config.toml
n_layer = 11
n_experts = 128
activation = "squared_relu"
moe_layers = [3, 4, 5, 6, 7, 8, 9, 10]
normalize_top_k = false
balance_loss = 0.0124
init_std_router = 0.00714
lr_router = 0.000967
tie_embeddings = true
optimizer = "muon_variant"
grad_clip = 2.0
batch_tokens = 131072
seq_len = 768
dataset = "wikipedia_en"
Below are experts of layer 6 (counted from 0) of a mixture-of-experts language model. Rows are named router (the router's row for the expert), up (a neuron's input weights, with its number), down (a neuron's output weights, with its number) and show model dimensions 0-127. Each number is 128 + 32 x the weight over its row's rms, rounded and kept within 0 to 255.
After each expert's rows: "mostly gets" lists some tokens that are sent to it at least half of the time. This comes from a sample of Wikipedia text that the model never trained on.

# expert 5
router [125 113 121 151 203 134 123 133 110 131 159 141 159 116 160 119 136 151 134 159 111 155 112 199 140 144 113 160 173 219  93  80 115  95 116 121 146  98  94 137  96 136  85 114 141 155  85 122 169 162  51 142 145 163 106 104 171 100  97  93 138 168 106 124  80  97 141  98 118 104 139 180 139 161 154 186 175  77 116 114 126 110 108 163 104 149 158  99  24 116 153 141  82 124 107 125  76 150 170 142 149 133 160 116 133 151 126 127 158  68  59 161 170 108 104 116 184 159 106 164 110 112 142 137  78  98 150 156]
up1 [132 105  80 159 163 185 127  85 100 158 114 157 105  63 152 125 157 125 181 171  82 113 118 177 123 151 172 132 153 145  66  77 140 123 135 147  89 125 124 163 102 104  98 121 145 146 100 130  70 125 107 155 157 163  79  87 151 158 100  96 163 198 158 111 160 125 134 124 169 139 131 167  91 148 144 179 109  53  85 113 181 147 162 180 119 104 142 152 117 154  91 115 114 120 126 127 145 156 175  47 177 108 157 125 178 106 114 157 163 107 100  80 114 139 119 146 117 115 138 153 173  86 140 178 181 137 142  74]
down1 [145  91 125  95  72 150 177 106  24  96  98 119 179 166 146 160 184  94 138 148 163 129 132 133  79 170  86 125 139 117 153 111  67 143 168 131 116 167 102 146 142 154 142 109 129 120 120 112 124 176 195  97 120  57 170  77 148 147 107 139 200 119  63 140 128  76  93 140 117 137 127 149 125 114 101 135 107 118 118  65 144 130 193 160 117 152 154  88  99 165 153  49 160 113 113 124  79 147 148 133  69 147 128 114 145 114  97 120 151  86 162 128  86 126 116 128 104  93 152 164 102 163 143 149 133 126  87 157]
mostly gets: "Died", "Density", "aged ", "graduated ", "−", "′"

# expert 20
router [104 184 147  98 160 117 136 106 101 136  92 153 129  98 121 168 128 154 117 175 172  97 183 154 112 149  94 142 136 167 129 107 151  98 107 140 152 169 149 156  93 111 119  86 159 110 112 163 148 110 119 112  57 110 212 135 148  98 154  94 147 145  32 143  57 152 150 120 103 146 100 161 177 140 166 190 143  39 139 138 153 144 202 108 136 106 145 118 113  89 129 113 107 148 187 127  88 189 160 105 128  92 150  87 121 104 100 158 108  69 101 148 102  89 129  82 128 134  82 143 164 110 104 109 110 153 119 114]
up1 [ 71  99 153 137  73 122 152  88 140 111 118 134 151  87 121 145 122 121 167 134 172 160 140  84 142 131  97 153 141 161 159  91 147 100 130 143  83 157 118 114 139  91 124  56 174  68  59 149 112 140  61  95 143 131 117 168 168 164 133  67 134 160 166 114 120 118 127  58 108 116  79 151  47 120 134 128 128 120 115 158 149 160 146 177 147 148 127 110 108 132  90 117  72 157 172 144 128 116 152 111 227  89  88  99 103 117 114 134 133 149 114 126 155 177 128 123 169 159  62 100  81 139 136 169 140 131  72  82]
down1 [161 105 167 141 135 164 136 101 123 125 104 157  96  91 123 146  80 154 123 126 122 118 112 142 149  93 123 154 111  41 186 123 105 128 147 191 106 151 110 130 148 167 129 187 107 154 168  50 161 153 128 146 192 136 169 119 157 184 128 143 117 129 106 124 144 157 151 141 117 146 154 141 122 113 102 191 138 148 157 165 156 143 121 144 136 170 137 170 178 144 144  88 203 104 109 132 208 140 118 151 155 136 160 216  79 130 141 136 129  83  67  89 170 160  97 121 145 140  91 152 160 132 116 192 125 114 124  51]
mostly gets: "production ", "festival ", "orro ", "events ", "Tour ", "event "

# expert 55
router [104 195 179  69 149 107 142 105 110 110 132 155 124 101 121 146  94 152 128 139 164 104 164 150 129 143  92 161 136 158 134 123 179 173 105 161 113 148  79 169 116  88 117 107 150 128 102 161 144 172 126 107 138 103 195 137 151 121 131 103 154 145  76 138  94 153 151 106 100 155 182 179 162 144 176 173 151  81 181 142 151 124 175 106 101  72 161 118 110  81 217 131 113 154 113 118  96 131 153  71 125 154 141 101 111 117 114 206 101  76  98 155 164  70 172 101 153 110  67 166 185 122 107 131 113 160 125 118]
up1 [ 74 100 125  90 146 112 182  99 129 160 111 188 184  72 161 130 108 110  68  92 143 119 133 137 146 174 113 151 165 165  87 105 132 107  58 190 132  98  96 153 161  99 100 185 151  92 138  96 117 108  97  77 139  67 111 142 144 148 144  98 124 152 127 150 142 180 163  67 136 160  97 135 128 140 106 134 134 162  92 131 186 165 149  86 175 141 128  88 104 114 128 126 113 211 133 117 113 118 121 121 194 113 165 159  96  74 100 124 129  93 182 118 128 121  95  81 134  89 117 182 117  76  88  96 117 110 103 111]
down1 [123  71  87 125 104 162 143 105 171 110 112 145 101 120 156 131 150  60 130 126 121 112 131 119 129  85 108 132 156 109 140 108 106 147 146 133 129  49 162  51 170 106 111 161 126  88 128  84 102 114 103 138  94 195 156 118 153 125 137 111 213 131 148 152 102 128 124 172 181 145  97  65  91 140 133 129  95 121  76  91 101 148  97 138 191 112 158 142  62 137 123 188 162 139 118 132 102  94 154 144  98  89 150  95 126 180  83 157 152  77  97 184 109  88 108 116  70 116 170 167 105 115 167 181 152 155 147  97]
mostly gets: "areas ", "songs ", "ships ", "buildings ", "information ", "island "

# expert 54
router [ 87 170 149  90 140 107 155 107 105 111 154 140 141 107 123 164 132 144 114 184 155  71 174 180 143 139 126 164 144 147 111 106 160 188 114 140 136 163  65 161 128 128 109  89 157 110 112 157 134 186 119 115 117  94 167 130 145  97 164 109 143 117 145 151  62 141 146  93  85 143 164 161 169 128 152 204 127  62 149 152 140 156 191  96  79  61 143 106 120  94 145  87 102 158 132 127  87 219 154 109 113  57 157  99 117 129  88 159 171  79 111 157 104  93 148  92 149 146  94 158 160  99 106 126 106 163 111 126]
up3 [ 63 205 131  86 169  91 121  96  73 102 109 180 162  66 117 109 144 136 111 114 193 119 130 160 109 161 136 190 184 183 144  73 151 135 110 124 126 112 148 143 141 125  99 109 143 117  74 145 133 139 111  86 161  88 154 165 139  95 143 154 168  84 106 117 116 161 155 126 119 152 105 207 158 151 153 143 127 144 151 160 155 137 206 104 140 126 163  97 113 113 116 119  91 128 118 121  88  92 173 156  94 119 154  78 109 109  80 160 151  73 101 143 141 132 136 132 108 112 125 133  93 108 106 121  72 165  31 105]
down3 [127 147 184 170 141 112 113 131  93 139 138 154 122 168 111 172 103 159 138 110 223 140 110 111 176 105 134 152 132  42 128 122 120 146 148  91 187 115 135  84  50  79 154 129 100 150 145 142 104 144 111  89 126 165 146 105 152 158 150 165 114 129 159 193 133 117 116 134 180 201 170 120 100  97 142 175 115 109  82 134 129 154  78 123 146 175 148  94  77 107 149 138  77 183 111 134 143 105 131 156 119 133 131 147 137 140 155 114  66  97  99 165  85 188 111  93  90 157 145  89 189 115 103 145 139 178 111  96]
mostly gets: "league ", "business ", "basketball ", "club ", "international ", "occer "

# expert 45
router [135 149 153  70 120 154 137  99  86 114 135 175 136  52  87  86 141 133  99 102 187  99 100 129 118 167 129 114 154 127 179  98 138 124  85 149 164 110  86 108 103 115  68 153 150 159 120 172 129 137  70  89 152 133 136 161 145 136 138 127 157 171 131 105 109 109 111 108 142 121 146  96 153 183 107 107 141 122  91 142 145 184 161 139  95 140 118 144  49 139 129  63 108 177 129  99 106 176 149 194 162 134 209  99 120  61  97 148 160  95  93 138 114 167 137  61 168 116 105 146 109 144 140  98 119  97  47 116]
up1 [142 147 130  62 105 133 109  85  95 122 168 162 171  30 100 111 129 127  97 133 129 156 173 120 106 142  86 153 162 133 134 132 142  90 105 120 156 103 127  95  85 153  93 202 121 146  64 166 143 134  96 141 145 148 206 193 155 144 124 148  58 120  81 112 109  96 113 130  92 129 100  67 182 187 122 127 146 125  75  96 136 165  96 112  97 128 158 130 158 123  89  91  90 143 148 136 198 106 150 118 116 106 118 149 126 111 112 112 170 160 128 113  93 224 119 172 133 137 153 175 161 127 111 114 156 146 131 122]
down1 [218 125 144  96 102 141 152 150 166 115 144 193 127 113 133  62 141 112 138 172 121 119 136 167 108 106 151 145  62 107 168 189  94  84 167  90 118 150 148 144 124 124 137 171 175 120 135 152  91 111 149 205 136 146 114 127 129  45 137 111 142  60 140 174 171 129 127 175  84 152 130 104 148 196 120 110 105 112 124 101 227  98 122 117  89 130  85 100 169 134 163 131 129 138 118  92 192 114 108 123 185 133 121  79  64 136 111  89 116 146 144 128 129 138 134 130 105 167 128 101 144 119 119 162 137 113  92 103]
mostly gets: "Ver", "Sal", "Rod", "Wal", "Er", "Clar"

# expert 103
router [142 156 173 150 155 154  88   0  81 137 105 135  93  87 137 160 110 107 112 121 148 128 108 146 124 152 120 119 186 119 135 157 184 132 110 143 145 144 149  71 130 122  31 112 187 114 141 173 150 121  98  89 172 134  74 138 133 165 141 113 184 138  98 121  95 130 155  49 140 135 159 131 175 174 163 108 138  92 125 117 154 122 114 141  99 175 152 100 110 176  79 151 111 178 108 124 120 112 120 171 130 106 156  88 139 126  71 115 159 107 146 183 158 144 138 153 159 148 103 141 100  80 125 159 136  80 117  89]
up0 [100 128 155 199 171 124 159  63 118 105 105 130 181  90 159  90 141 175 130 196  82 154  95 161  96 115 144  93 129 106 123 168 129 150  96 131 169 148 132 165 173 107  98 178 113 151 155 193 144  95 116 128 121 112  77 111 125 128 163  78  92 101 128 160 131 148 155 123  52  66 148 145 164 136 144 142 173 142 105 122 152 132  92 118 108 193 175  90 116 112 139 163 187 158 113 161  74 143 153 129  94 152 162  99 133 115 134 124 137 201 100 168 148  69 143 166 164 110 103 176 128 126 101 110 110 115 134  66]
down0 [153 162 161 134 119 117 156 123 114  88 123 203 121  96  89 144 184 162 101 165 154 178  93 172 149  76  99 123 114 181 172 158 103 175 164 144 157 145 188 130 170 111 134 135 154 136 136 140 105 113 110 187 130 112 108 174 147 114 136 162 120 124  61 114 128 116 120 173  93  98 115  80 105 130 130  99 121 153 112 146  96 127  81 133 130 122  57 107 193 173 189 130  83 110 153 126 101 139 177  98 116  51 131 119 138 130 164 104 101 177  98 134  94  40 116  96  82 161  91 160 170 134 148 125  92 124 103 100]
mostly gets: "Mar", "For", "Mon", "Sal", "é", "Pri"

# expert 105
router [147 176 155 125 158  92 144  91 106 113 149 116 136 101  97 201 138 140 134 111 155 150  84 106  90 186  87 131  90 131 129 139 149  92 111 119 136 144 100 138  77 106  98  98 156 164  81 135 177  98  93 120 166 123  87 136 122 135 101 146 160 120 116 160 110 154 166  95  91  98 128 122 105  83 134 163 144  78 195 159 180  77 104 148 200 117 118  94  92 118 113 104 111 195 186  93 112 159 100  96 120 140 195  97  78 128  68 168 108 132 161 161 151 100 190  91 139 100  91 173 112 132 168 135  82 135  78 101]
up0 [146 151 229  94 146 124 134  96 108 101 116  78 140 122  71 169 165 158 147 184 127 119 149  97 147 163 173 141  92 170 134 135 140 101  97 126 118 156 109 101 116  82  83  92  91 106 185 128 124 109  91  57 169 114 120 146 142 104 165 135 188 103  97 133 155 141 144 154  72 155 154 155 112 149 187 178 119 111 195 119 181  91 135 115  94 141 165 153 134 201 123  83 153 156 133 113 127 143 149 132 165 117 156 167 152 168 141 170 155  96 120 115  94 156 116 101 133  75 118 176 206 136 121 108 100 110 101  95]
down0 [113  91 183  83 119 111 150 126 118 144  82 122 142 119  91 141 102 154  79 150 162 140  98 120 138 129 122 154  88 104 157  73 137 197 110 118 214 142 118  93 113 137 111 132 158 118  84  79 146 120 104  96  62 108  93  86 122 128 114 160  72 212 185 126  74 105 147 221 116 148 132 196 122  84  37 115 143 166 128 159 123 160 129 104 147 103 138 143 115 155 160  94 167  93 141 156 142 128 184 105 147 153 122 158 116 100 152 134 110 148 135 150 122  95 143 153 130 109 120 108 143 116  56  80 156 133 141 155]
mostly gets: "Kur", "berg", "ć", "sky", "á", "erson"

# expert 7
router [145 154 162 132 156 113 142  62  92  93 163 145 143  91  85  80 171 113 137 190 194 104  79 126 133 126 101 138 133 107 169  93 169 125  82 123 163  98  84 101 150 132  74  96 126 104 125 225 138 142  72  96 173 125 133 129 119 151 184  87  95 134 155 149 143  93 122  57  79 135 129 196 130 109 103 137  80 139 141 105 171 152 120 112  96 104 149 121  99 179 145 139 135 186 130 139  75  90 145 150 148 126 166  87  66 155  97 127 121  94 148 168  91 113 141 132 181 131 120 103  86 111 102 138 113 155  95  94]
up0 [155 167  94 105 135 155 173 129  43 135 164 132 172 139 136 110 173  92 103  93 118 132  98 132  67 133 147 124 173 104 144 135 103 126 107  88 124 139 107 139 114 153  88 130 153 132 149 143 146  67  65  98 164 163 141 103  57 166 103  93 119 156 143 103 171 194 128 132  98 138  90 155 100 126 119 120  66  81 134 170 176  98  81  51 104 134 158 133 161 154 179 147 120 182  92 137  71 123 108 102 194 124 117 145 110  97 145 148 129 110  69 117 135 144 152 155 142 144 152 114  63 160 115 146  72  84 149  90]
down0 [149 128 105 132 132  98 110 113 120 108  78 134 156 105  87 161 151 120 130 167 129 117  66  95 141 173 145 163 132 102 144 212 104  77 140 152 155 160 150  99 156 102 131 151 104 166 201 209 123 120 104  90 151  99 195 100  99 190 184 142 110 129 139 171 216 139  69 136 128 134 145 169 147 160 131 101 136 137 128 147  95 124 131 142 156 176  66 116 131 103 111 128 108 140  99 141 112 167 164  96 133 110 103 123 121  81 164 109  91 133 113 128 110 199 108 166 179  96 120 164  51 175 154 143 116 127 161 150]
mostly gets: "A", "I", "B", "O", "Gil", "CO"